Below are experts of layer 4 (counted from 0) of a mixture-of-experts language model. Rows are named router (the router's row for the expert), gate (a neuron's input weights, with its number), up (a neuron's input weights, with its number), down (a neuron's output weights, with its number) and show model dimensions 0-63. Each number is 50 + 10 x the weight over its row's rms, rounded and kept within 0 to 99.
After each expert's rows: "comes before" lists some tokens at least twice as common just after its tokens as in all text. This comes from a sample of Wikipedia text that the model never trained on. Tokens count by the router's weight.

# expert 2
router:54 34 58 60 45 42 46 60 44 38 37 50 48 64 28 45 41 69 54 57 38 52 44 47 50 54 39 38 35 49 37 44 61 58 64 38 60 48 48 47 60 65 38 53 58 47 42 52 50 44 53 42 42 57 43 61 49 28 51 59 74 40 57 34
gate32:44 48 44 42 43 45 59 42 41 55 57 46 55 61 35 61 42 59 49 47 50 50 46 22 74 49 61 71 61 63 34 55 45 72 78 49 55 57 52 46 53 53 39 49 53 55 42 49 56 53 48 61 46 69 55 42 63 46 44 63 70 31 48 44
up32:62 45 44 35 64 61 44 51 47 51 55 58 52 45 64 45 50 51 45 60 44 53 58 66 57 60 71 42 49 54 52 50 40 55 36 51 58 45 46 40 67 47 54 39 37 36 41 37 38 45 52 64 77 44 42 38 51 47 60 63 45 56 64 51
down32:55 49 62 51 50 40 57 43 65 44 34 51 40 55 57 60 42 52 45 54 57 55 51 45 62 45 45 52 44 28 43 47 72 43 53 63 46 59 60 65 53 53 50 62 42 51 52 58 53 50 35 27 43 74 60 52 55 42 38 58 43 27 53 52
gate33:50 30 38 44 54 51 42 51 49 48 31 42 23 60 42 64 52 62 48 54 48 46 32 52 39 54 53 59 47 52 44 57 42 21 55 39 55 30 48 38 65 54 47 52 57 54 57 48 38 58 49 37 54 45 57 40 49 53 56 62 61 44 41 52
up33:46 63 73 41 49 44 43 50 52 55 58 47 46 52 39 46 64 58 62 68 44 48 40 70 53 39 44 58 44 56 57 59 50 34 64 60 38 62 35 61 44 44 41 59 44 61 60 60 49 45 27 38 53 46 58 50 52 49 56 45 28 49 72 60
down33:43 51 42 56 49 39 42 35 57 54 45 30 62 59 50 36 59 55 42 59 50 61 60 30 68 56 35 45 48 39 59 45 55 63 66 40 38 54 58 37 60 44 61 51 33 43 49 52 55 39 51 38 46 53 70 48 49 52 40 62 55 61 35 43
gate34:66 49 53 55 42 45 69 48 53 53 47 50 63 50 50 68 40 64 47 62 62 55 40 47 61 42 41 33 45 50 60 68 39 49 45 46 70 35 38 48 59 48 59 51 50 43 54 51 38 50 47 50 45 40 57 28 42 46 41 48 71 38 44 40
up34:38 39 55 35 48 62 41 40 56 56 54 54 44 34 52 56 68 57 66 46 61 41 61 42 42 41 42 54 51 50 45 61 45 65 46 45 46 47 38 60 31 67 50 46 34 69 74 42 42 54 65 42 42 73 48 54 52 54 37 44 58 46 47 43
down34:59 46 55 57 56 38 59 63 49 31 42 45 64 68 33 30 39 40 48 75 37 57 34 53 55 59 55 54 54 50 39 48 56 47 38 49 40 35 45 52 53 47 71 51 53 42 33 59 53 44 45 60 67 39 55 57 46 36 60 57 50 44 35 42
gate35:44 51 56 56 53 49 35 46 45 55 44 47 56 42 33 58 45 48 65 40 56 46 59 27 64 56 57 44 49 56 81 49 45 58 54 66 62 47 69 58 61 56 62 48 66 51 52 64 52 57 67 53 30 43 54 49 65 62 35 55 40 54 54 35
up35:50 51 57 44 34 41 62 48 60 50 42 46 33 41 44 43 40 52 52 43 44 61 48 42 51 60 51 52 41 42 50 42 77 61 45 32 62 67 55 33 47 38 44 54 44 55 71 53 52 57 39 40 44 46 61 54 64 73 49 63 30 72 42 52
down35:57 52 33 49 33 51 43 47 56 59 49 59 77 64 54 52 47 53 30 45 40 51 54 52 46 30 58 63 45 70 44 50 36 46 41 55 29 57 55 40 48 59 51 36 63 35 35 48 39 57 70 64 52 52 48 32 64 41 49 61 53 55 52 57
gate36:65 47 38 61 30 62 26 48 40 49 63 62 65 70 52 71 41 63 55 48 52 41 35 58 62 59 36 29 49 54 43 60 45 43 57 58 46 52 41 45 73 46 37 50 53 46 55 64 49 46 51 57 31 44 54 52 58 48 63 56 44 48 54 49
up36:30 39 49 58 53 64 33 47 52 54 58 49 24 53 50 41 49 42 40 53 51 58 61 55 51 55 61 55 55 54 58 51 29 52 56 56 22 58 50 77 34 51 46 60 49 51 50 37 71 54 43 48 68 65 53 55 35 39 57 41 56 70 55 39
down36:63 51 51 50 44 60 54 57 63 38 45 60 41 53 49 49 57 45 65 56 57 52 35 51 46 47 51 43 46 60 44 47 47 46 46 45 55 51 76 50 56 50 54 36 32 45 56 55 36 53 38 65 50 54 47 52 51 58 48 35 35 40 45 51
comes before: " |", "6", "8", "5", "2", "7"

# expert 8
router:51 64 49 45 30 33 54 57 27 45 46 49 37 57 30 50 51 39 53 39 33 45 49 41 50 46 45 46 54 52 66 46 45 56 45 56 61 49 56 46 73 35 55 33 43 53 36 43 42 37 58 59 49 42 49 55 49 57 46 54 50 52 42 63
gate32:59 50 45 48 59 42 43 44 36 48 48 70 51 41 43 72 60 52 47 40 48 57 48 54 35 49 69 54 42 63 65 55 46 57 54 58 52 64 62 59 27 53 49 46 61 52 57 45 63 41 59 34 73 64 63 48 60 46 48 59 37 61 63 46
up32:46 39 31 37 53 58 58 42 48 40 45 59 54 54 37 84 54 50 49 64 51 49 53 47 30 34 55 47 49 44 55 60 50 55 52 57 48 71 41 47 54 34 41 45 34 60 51 50 38 22 51 51 63 55 57 70 74 58 50 55 42 61 65 74
down32:64 39 60 63 68 42 56 56 70 62 58 43 39 62 57 55 62 56 47 50 41 49 49 44 73 62 46 37 55 60 50 54 49 48 37 49 57 44 36 36 66 53 50 40 52 51 50 38 63 46 52 59 42 46 54 42 42 47 69 29 56 33 31 57
gate33:52 62 60 29 48 42 44 48 43 45 74 59 62 51 38 34 55 44 48 66 33 65 33 52 50 31 69 60 71 55 47 51 46 55 48 50 51 52 68 55 59 63 57 46 35 54 42 59 51 48 44 76 50 51 48 55 56 47 50 38 50 53 42 52
up33:64 62 67 40 46 48 59 50 52 64 49 48 43 58 47 50 66 36 58 49 42 66 34 45 29 41 59 63 51 50 42 57 52 52 45 56 51 60 62 41 63 51 39 32 38 51 46 54 40 41 61 53 44 66 53 52 44 43 43 55 50 40 65 48
down33:41 55 29 51 34 51 37 50 55 61 55 59 46 45 60 56 37 63 51 49 62 51 65 45 64 50 32 43 40 37 34 50 46 44 65 43 46 49 36 59 32 43 42 64 53 53 38 30 58 55 40 31 56 50 57 43 59 65 46 51 55 53 39 72
gate34:63 34 66 49 58 57 46 67 40 50 59 47 62 60 48 44 68 65 47 65 64 64 56 41 68 58 54 33 32 28 59 56 62 40 35 60 35 42 47 36 55 49 51 61 54 46 54 42 64 52 70 45 38 55 54 47 53 34 62 46 45 52 38 49
up34:42 36 38 52 46 52 45 52 48 58 48 56 45 23 48 45 55 54 60 49 34 39 47 38 50 55 57 59 65 54 64 39 58 46 47 60 46 39 51 47 68 38 54 50 57 50 38 62 62 44 50 54 47 34 46 48 46 59 52 54 63 51 50 47
down34:50 47 49 46 41 30 37 51 38 45 68 49 49 53 42 42 74 62 43 52 71 52 48 53 50 51 53 44 45 35 56 38 35 37 23 46 57 42 46 39 49 60 65 60 52 63 56 46 47 32 39 48 35 40 52 55 54 47 49 54 37 50 31 53
gate35:26 41 33 55 57 41 40 25 57 46 37 61 38 37 52 57 59 52 44 45 60 49 54 47 49 47 34 37 36 43 54 49 55 48 52 57 42 55 66 65 35 52 46 35 39 52 50 51 40 51 56 52 64 46 46 58 56 57 28 57 37 53 59 61
up35:55 34 50 56 43 64 60 67 49 48 68 59 68 62 65 36 46 55 71 48 53 43 56 56 45 56 52 58 48 62 55 40 60 33 54 39 45 50 49 34 61 60 37 53 55 46 53 39 48 41 43 54 45 37 49 67 52 60 61 50 49 43 46 37
down35:29 51 52 32 46 24 48 41 52 42 36 46 46 30 47 56 38 44 32 36 55 65 48 48 39 43 60 45 44 42 49 37 37 53 46 45 40 66 61 65 27 39 38 58 58 56 56 56 52 61 52 61 36 56 57 35 41 63 35 62 44 51 37 67
gate36:49 52 52 71 39 32 53 38 49 59 41 43 43 46 52 46 51 41 59 58 66 44 49 47 62 42 49 60 39 54 61 62 55 29 53 49 70 54 44 52 42 44 47 38 54 47 34 36 43 53 38 53 50 33 73 45 39 66 57 42 49 51 69 51
up36:28 67 49 50 46 45 53 43 46 50 58 56 40 70 41 47 42 39 41 41 53 51 38 76 63 52 50 40 45 53 39 59 41 55 41 63 56 53 54 68 53 50 53 20 46 48 54 33 48 57 52 61 43 57 53 60 46 72 47 54 39 47 55 47
down36:74 39 53 57 37 61 49 49 61 47 33 57 62 33 48 44 65 50 37 52 63 47 54 34 46 54 50 41 56 59 55 33 51 49 58 26 51 42 56 47 43 42 39 57 61 50 54 54 43 44 71 38 41 43 31 54 39 36 57 62 60 44 40 52
comes before: " of", " in", " and", " to", " (", ","

# expert 4
router:48 68 36 56 49 48 49 50 59 43 33 52 50 48 55 32 56 34 49 66 53 49 55 55 51 32 45 49 56 59 47 41 43 49 60 39 61 54 45 47 45 56 53 37 75 36 52 38 45 43 61 37 61 36 43 61 33 54 49 60 55 34 62 54
gate32:42 33 55 46 52 49 52 41 59 61 59 48 74 76 41 31 65 50 49 76 52 55 47 44 45 60 40 59 63 21 71 63 49 38 38 62 58 55 56 52 68 58 58 41 41 54 48 58 47 47 40 39 46 62 38 46 62 44 41 70 46 46 45 72
up32:54 43 49 38 54 44 43 54 57 29 58 54 61 27 38 57 49 40 34 45 56 40 37 51 57 60 52 47 57 51 44 62 46 69 60 53 57 56 56 51 49 58 39 66 52 63 45 42 52 67 70 60 47 65 51 40 45 46 41 36 38 71 29 67
down32:50 33 40 53 35 59 56 54 41 51 57 56 68 65 54 26 64 60 50 41 55 57 54 53 47 80 47 54 54 54 44 49 51 35 48 51 42 42 40 49 49 35 81 38 36 50 48 56 34 28 51 50 57 49 36 46 57 43 69 55 55 39 52 56
gate33:50 46 42 76 53 60 44 48 41 43 54 51 42 47 52 43 36 52 52 51 49 46 45 56 44 26 43 61 48 55 57 44 52 56 54 45 41 45 53 54 40 54 53 49 66 53 67 59 44 47 45 36 30 62 48 30 76 56 60 41 62 47 46 43
up33:62 62 59 40 69 54 49 59 59 73 38 49 44 40 42 56 45 45 65 46 51 45 36 42 60 48 60 53 56 66 44 39 49 54 46 47 45 30 46 59 51 49 57 61 42 44 45 35 53 42 55 42 58 46 46 44 51 56 32 44 47 43 63 46
down33:62 62 35 60 48 43 43 51 43 33 48 56 42 50 43 32 46 48 53 52 55 45 51 58 43 44 35 36 33 51 49 51 48 57 47 45 44 55 44 45 49 67 53 48 73 57 63 50 44 47 36 57 30 67 40 67 54 40 56 52 62 56 48 34
gate34:44 62 50 63 44 55 55 54 47 42 45 61 38 64 72 54 63 63 34 36 57 40 63 69 66 56 44 36 41 34 47 47 42 44 50 71 43 42 62 64 40 45 32 52 38 64 57 52 58 47 39 36 60 48 57 60 57 53 47 65 43 29 42 45
up34:53 71 47 51 63 45 58 55 34 51 64 37 56 48 45 69 42 55 42 42 45 35 49 56 64 44 48 51 48 40 59 52 41 58 50 44 49 64 43 51 76 33 63 47 43 51 44 49 37 39 46 44 58 38 33 57 48 48 32 46 43 70 43 63
down34:52 58 51 44 46 46 44 47 42 43 48 71 53 60 54 44 63 46 69 54 45 58 47 30 40 52 55 50 40 47 33 63 40 49 40 39 52 54 46 64 56 44 49 43 48 62 58 55 30 64 54 43 62 66 75 49 58 55 53 66 74 44 47 38
gate35:33 69 51 58 48 45 50 50 48 47 52 59 51 39 40 58 56 54 63 54 48 24 51 37 52 62 45 38 56 56 52 50 43 59 56 44 54 63 58 61 46 57 37 63 40 50 56 43 48 60 67 38 44 51 66 47 50 45 39 67 58 40 70 46
up35:31 56 45 53 64 58 47 43 48 40 41 72 46 49 48 56 60 44 48 41 44 47 53 62 28 57 61 64 55 31 46 50 64 73 29 43 60 43 40 43 34 61 43 53 62 59 45 31 64 38 44 40 59 56 46 38 58 49 49 52 51 36 41 46
down35:69 57 49 66 44 61 45 34 34 56 38 42 50 55 50 59 52 50 55 61 59 49 51 54 64 39 45 60 40 75 49 37 35 44 63 74 40 53 53 50 60 40 55 43 54 49 52 39 44 38 44 52 51 35 70 49 49 68 46 48 68 70 50 47
gate36:51 49 58 57 50 53 40 42 37 61 47 60 42 39 49 52 43 39 40 53 55 56 69 48 55 59 42 47 41 43 54 37 62 38 60 53 54 24 31 56 25 54 67 32 74 42 61 43 37 43 36 41 47 67 40 41 58 59 65 50 64 36 58 39
up36:42 58 31 70 39 49 46 51 52 62 62 42 62 39 57 59 50 40 61 53 51 55 58 42 53 62 39 77 44 66 47 49 62 56 38 40 58 47 53 53 63 60 35 60 61 51 50 65 26 58 44 48 55 28 45 38 40 40 54 61 52 63 61 65
down36:41 53 45 58 47 62 53 30 57 50 54 42 44 54 66 55 54 48 37 49 51 50 54 49 53 47 51 64 57 49 50 66 56 34 54 45 68 60 53 51 56 42 53 43 63 47 55 51 62 39 47 49 40 39 58 65 41 44 63 36 57 44 45 70
comes before: " ", "\n", " 0", " 3", " 1", " 4"

# expert 10
router:33 54 46 46 46 42 56 55 29 50 41 38 44 50 24 54 54 29 51 37 40 55 41 52 48 38 53 50 52 42 55 52 52 42 48 57 38 47 47 36 27 43 57 52 54 66 32 60 58 48 59 47 43 43 58 51 66 50 38 47 57 56 27 46
gate32:44 51 60 44 53 54 54 51 35 55 44 53 50 64 59 39 52 74 51 56 47 50 36 29 57 50 39 63 42 64 40 44 57 45 71 37 55 56 52 24 61 67 55 33 47 55 37 49 42 52 56 41 53 59 54 47 43 46 37 62 45 55 49 38
up32:57 39 70 61 64 45 48 38 53 37 47 59 53 52 44 51 48 64 39 79 52 38 52 31 60 31 31 48 51 58 36 41 44 43 48 53 59 63 47 60 47 44 29 57 58 57 58 40 60 48 57 25 51 74 40 67 54 42 58 51 51 61 50 65
down32:39 40 57 61 42 41 37 46 69 44 61 55 63 48 34 49 55 53 33 43 59 57 64 56 50 46 49 49 57 40 46 42 44 53 49 54 21 36 54 62 48 57 49 44 67 48 47 41 43 51 57 60 46 33 67 56 69 54 40 41 51 64 38 51
gate33:43 40 58 47 57 36 40 54 67 33 48 54 53 37 45 64 62 56 49 26 60 55 45 57 44 40 38 49 54 40 57 52 69 60 47 38 57 47 50 63 36 59 39 50 53 61 57 55 42 53 51 42 28 49 28 47 45 41 52 34 66 41 46 41
up33:50 54 60 46 43 51 52 51 61 23 54 42 46 57 39 45 49 50 40 50 31 49 28 45 61 56 51 64 60 42 45 53 57 43 42 41 47 45 62 55 65 43 40 49 68 57 42 42 49 23 37 34 40 49 41 56 40 50 43 46 46 46 18 40
down33:46 47 48 52 68 56 54 50 56 64 49 53 51 45 61 62 55 43 59 31 61 64 53 48 34 44 52 38 48 39 57 32 59 65 60 59 54 48 27 51 65 41 44 38 38 44 52 42 39 64 60 56 35 50 43 51 60 38 42 41 48 45 63 62
gate34:59 48 56 51 55 55 47 53 37 67 46 58 34 52 40 44 38 42 32 58 44 55 39 75 63 55 50 53 42 48 58 52 44 43 55 59 38 28 55 36 50 53 40 54 49 75 58 59 43 54 53 44 47 47 44 53 60 42 63 53 58 33 51 41
up34:27 41 61 50 48 54 44 53 43 50 57 36 45 44 51 54 53 48 38 66 57 52 43 66 57 66 62 70 55 53 53 57 51 49 48 47 40 47 61 37 47 51 35 61 61 48 50 49 53 50 45 45 60 52 45 49 73 53 54 35 35 44 56 57
down34:40 49 35 43 56 52 62 42 42 37 53 48 53 62 55 46 63 45 58 25 42 45 50 37 28 46 59 43 61 49 45 46 46 60 36 55 54 64 68 53 37 67 50 40 61 58 37 39 51 52 60 64 56 48 49 44 26 51 42 59 55 44 47 71
gate35:50 56 40 44 40 47 46 50 35 25 53 40 44 55 48 70 45 61 64 34 50 58 36 51 45 50 55 32 51 44 56 60 52 35 47 54 44 40 61 55 46 64 39 39 65 50 44 73 60 41 55 62 41 42 54 62 69 38 59 57 44 74 56 57
up35:36 61 37 41 45 33 39 57 50 34 37 71 50 56 55 50 57 42 45 44 42 55 60 38 66 54 54 41 49 29 44 46 39 47 53 61 53 51 49 39 41 62 53 65 61 37 56 42 41 64 52 55 52 58 58 46 24 56 42 66 44 41 53 55
down35:67 51 58 64 40 48 61 60 36 55 65 58 45 34 36 54 57 44 42 51 48 50 27 64 35 48 59 50 54 51 48 63 73 52 57 57 49 37 65 56 45 45 35 26 56 61 56 66 66 38 59 71 49 33 53 45 69 31 57 49 41 54 44 39
gate36:61 54 46 60 23 67 47 41 39 36 36 72 36 54 39 49 44 51 48 40 57 67 53 47 58 61 49 47 38 46 68 51 39 50 40 52 48 44 36 55 42 56 58 44 48 62 27 51 57 65 70 48 62 46 63 60 73 40 51 49 52 35 55 48
up36:41 57 58 56 60 45 44 43 46 28 47 54 44 48 43 41 45 51 67 66 51 54 56 42 55 46 50 32 40 61 42 45 51 51 47 57 58 48 61 45 64 57 62 53 45 53 58 65 56 51 43 35 29 60 42 44 46 48 69 70 66 63 43 50
down36:38 54 47 68 45 50 56 46 47 58 70 37 47 67 62 34 49 49 45 49 41 49 54 50 47 45 41 49 42 52 41 25 59 47 43 48 63 53 54 28 59 45 62 72 36 44 33 33 51 53 49 47 59 48 40 40 58 27 64 57 62 53 46 57
comes before: "-", "|", "\n", "==", "The", "==="

# expert 5
router:48 47 59 49 63 62 51 46 66 51 45 63 54 36 50 30 42 73 45 65 46 67 65 61 52 50 37 40 40 44 39 39 52 49 46 56 53 43 46 63 57 38 69 57 45 70 61 57 24 66 35 59 42 54 52 51 61 44 50 47 47 61 50 64
gate32:53 52 52 43 45 48 30 62 82 60 63 57 70 43 63 59 59 54 54 36 42 73 55 46 69 40 54 54 56 56 47 40 54 49 58 60 59 52 48 62 67 51 56 48 59 45 57 59 58 31 57 55 45 27 54 52 41 37 51 29 66 41 55 46
up32:55 61 52 42 49 41 42 40 51 63 71 41 63 58 51 29 64 41 43 45 43 51 42 53 63 31 54 57 57 51 63 52 49 43 34 39 70 49 51 59 67 57 65 45 39 57 48 53 58 34 48 46 57 54 57 61 42 61 66 60 50 55 55 38
down32:53 56 64 48 52 53 60 37 54 51 52 62 62 69 64 34 51 46 45 67 29 42 35 66 37 62 50 49 52 55 41 59 45 60 44 37 70 64 45 49 53 57 57 55 51 59 37 53 56 36 56 62 44 53 36 41 41 54 32 44 51 55 58 50
gate33:59 45 53 30 64 34 54 39 55 41 50 25 55 43 39 59 46 52 58 50 52 49 58 61 58 32 31 67 50 56 65 55 26 50 63 27 47 60 34 57 46 52 47 61 51 54 52 52 61 60 45 76 49 48 44 45 67 59 55 61 59 50 28 60
up33:40 50 40 55 56 33 59 36 41 41 59 42 34 59 61 48 52 63 39 46 51 63 44 48 50 41 52 35 67 53 40 45 49 63 70 69 38 61 47 65 60 34 51 47 49 58 37 33 59 49 37 50 52 47 32 31 49 50 43 46 34 46 48 59
down33:62 53 43 45 56 60 66 73 51 54 26 62 58 56 52 51 61 44 51 48 57 47 42 57 45 69 56 44 60 40 56 47 75 62 41 46 35 48 57 36 48 61 50 40 32 66 64 46 38 37 45 34 47 39 65 60 38 50 51 47 56 51 41 55
gate34:46 28 47 55 66 39 52 39 48 52 56 34 48 54 43 50 49 50 41 64 50 46 53 67 48 54 59 45 59 68 42 60 44 36 55 61 62 61 43 56 33 53 32 29 36 46 70 68 40 42 63 50 52 47 42 47 39 45 34 52 70 55 47 52
up34:60 47 51 53 45 34 42 38 59 50 72 50 58 59 44 59 35 58 65 50 53 22 69 52 43 48 40 40 47 44 38 72 44 54 42 39 52 41 41 46 46 72 32 59 55 52 59 57 51 50 62 51 45 49 27 32 49 31 45 48 69 62 56 75
down34:41 37 59 64 55 59 54 52 53 48 49 60 55 47 52 46 57 49 52 54 45 66 44 45 41 58 58 38 44 51 59 38 57 34 61 61 46 50 32 56 41 50 44 59 41 50 56 45 60 53 35 47 62 57 50 51 39 61 62 38 32 53 63 26
gate35:46 60 33 51 60 43 56 42 54 50 63 50 39 50 54 48 47 49 47 53 32 46 65 48 30 53 34 54 48 63 57 44 59 39 61 26 47 46 58 72 59 57 48 45 41 36 33 35 44 51 52 52 47 54 40 58 60 35 53 54 38 51 40 65
up35:49 45 40 50 46 67 69 40 69 33 53 44 60 80 45 47 61 33 50 51 54 61 52 57 35 56 50 44 63 48 45 50 41 46 36 48 60 49 56 53 44 57 30 54 61 43 57 61 59 54 53 47 47 69 57 62 43 34 56 51 41 51 55 65
down35:56 53 72 64 55 50 41 48 47 65 40 44 49 37 58 39 49 75 30 61 57 47 59 55 60 45 42 53 48 44 39 42 49 57 61 49 56 61 50 62 36 43 75 51 45 44 44 50 41 58 50 46 58 40 41 58 66 47 33 49 44 46 37 49
gate36:52 39 52 62 54 43 60 32 51 68 56 48 44 59 55 42 60 44 37 44 45 42 65 42 45 62 55 42 41 51 74 61 64 49 50 39 47 48 49 59 63 66 37 43 49 46 51 74 51 51 49 29 47 44 56 42 41 54 50 49 53 38 63 59
up36:53 46 45 60 46 57 32 24 38 56 52 54 61 53 46 42 57 38 52 36 52 59 45 42 47 54 34 49 58 40 59 42 57 57 56 54 67 53 45 64 59 68 47 36 67 44 62 52 56 44 45 49 43 55 58 36 59 51 45 36 65 59 52 55
down36:51 53 48 44 52 54 60 72 50 28 34 48 60 54 54 51 50 68 70 61 54 55 53 53 55 37 45 57 52 41 39 64 37 41 42 60 56 36 64 56 36 33 60 50 42 56 53 49 34 66 43 49 70 49 55 56 52 37 49 65 39 47 50 56
comes before: " the", " a", " s", " f", " l", " p"

# expert 3
router:47 43 38 38 39 68 59 47 65 56 53 59 62 34 56 56 58 75 41 44 58 57 55 57 39 43 45 65 58 56 62 49 52 67 44 66 59 40 40 41 49 39 58 47 69 54 66 52 53 63 55 70 48 73 44 56 41 50 52 54 45 45 60 37
gate32:59 58 61 60 46 68 50 50 36 72 66 71 54 57 54 60 48 57 39 47 40 60 50 42 66 51 57 64 46 52 58 51 65 66 53 58 51 47 54 54 53 49 47 59 49 41 59 29 47 46 49 50 47 62 67 58 59 55 31 59 34 48 59 54
up32:53 45 41 51 53 56 49 39 27 51 63 57 56 48 42 58 37 60 40 54 58 67 50 47 58 55 39 59 47 56 49 77 61 54 45 45 57 56 58 64 51 44 50 42 65 36 56 34 33 47 45 52 55 76 59 50 39 49 31 41 58 42 44 47
down32:42 38 69 49 43 48 57 57 53 50 33 38 34 62 28 41 55 54 47 40 39 43 60 37 50 57 53 30 50 45 57 34 42 39 65 43 32 43 45 53 47 55 57 65 43 59 41 58 47 44 35 59 37 38 30 49 38 47 61 37 57 45 55 58
gate33:53 63 48 41 43 55 66 44 36 49 65 42 59 51 46 48 47 47 60 40 28 42 62 48 37 48 50 52 63 67 36 60 46 45 37 34 44 62 45 61 55 38 69 69 40 54 60 51 48 50 41 63 50 43 52 52 47 52 49 41 56 37 42 39
up33:46 39 73 37 64 44 31 57 58 50 55 60 46 46 34 53 56 39 64 46 83 61 57 52 33 45 53 56 44 48 53 53 39 43 65 45 44 56 41 55 57 56 50 42 63 31 58 29 47 42 34 41 52 32 43 37 45 58 62 47 28 59 45 40
down33:41 50 38 60 35 49 55 52 54 40 39 45 51 54 53 57 46 55 34 72 28 49 40 39 48 63 62 43 56 51 49 56 44 59 40 34 43 57 66 47 55 45 42 50 53 67 42 49 30 50 80 52 34 56 62 55 61 46 65 60 50 36 57 62
gate34:57 43 41 45 49 43 42 63 52 55 49 54 36 41 82 63 48 53 54 36 42 53 51 45 58 45 50 44 57 38 34 42 42 74 37 53 60 46 39 70 64 49 51 57 46 66 68 61 36 64 49 53 49 49 59 53 51 60 48 49 44 56 58 37
up34:51 59 45 59 55 75 41 54 49 56 55 63 45 44 48 60 66 54 57 44 45 43 41 36 61 54 54 43 43 43 45 49 48 30 49 51 59 52 68 43 50 46 56 64 29 60 39 61 52 82 58 44 64 43 65 43 54 55 41 53 56 39 53 54
down34:60 39 47 37 55 35 46 37 57 35 59 50 52 55 49 45 50 57 42 62 44 68 43 62 51 48 47 58 46 31 48 49 57 52 67 50 47 65 45 60 44 45 49 45 49 40 66 28 65 43 36 45 46 59 48 68 61 49 33 45 39 32 49 67
gate35:67 35 51 45 51 62 51 35 48 52 43 45 46 43 48 68 35 42 49 57 36 57 43 49 44 47 65 38 47 56 70 53 43 50 73 60 51 55 43 45 41 70 51 42 49 35 51 51 43 46 53 34 28 42 41 44 38 42 42 33 50 38 59 35
up35:39 37 35 46 44 53 58 46 61 52 43 51 42 36 40 70 29 32 57 55 47 54 69 32 53 64 42 46 48 56 42 54 27 43 64 52 52 42 57 48 28 46 63 55 44 47 48 60 56 39 56 48 50 52 45 46 61 51 61 45 54 47 51 69
down35:51 59 57 46 51 27 42 59 40 43 64 50 56 60 46 44 61 68 47 50 53 57 47 45 50 48 46 47 49 61 51 38 60 46 35 52 31 55 65 63 64 72 63 42 44 57 53 43 49 54 56 58 62 29 54 32 61 49 67 69 34 57 46 43
gate36:44 45 63 45 56 39 58 44 64 43 53 50 51 82 72 41 73 56 44 57 54 54 40 42 49 54 45 44 54 34 41 52 35 59 58 45 43 54 43 68 52 50 43 46 59 53 44 36 40 62 64 52 47 48 48 48 54 51 49 54 28 37 53 48
up36:46 35 46 66 65 54 61 77 41 51 43 44 56 38 53 51 43 50 47 49 66 56 35 54 49 55 44 34 35 43 54 63 37 32 65 42 45 56 47 40 36 38 54 49 41 51 49 61 41 50 50 61 62 55 53 52 45 53 47 32 64 59 56 52
down36:54 65 64 54 36 60 46 30 66 56 67 49 37 70 44 59 55 57 68 59 27 51 55 58 47 41 62 56 59 60 63 46 58 75 53 45 44 58 51 61 51 47 56 43 36 53 61 42 69 67 49 69 51 55 51 44 59 57 44 60 40 39 45 49
comes before: "\n", " The", " In", " B", " S", " A"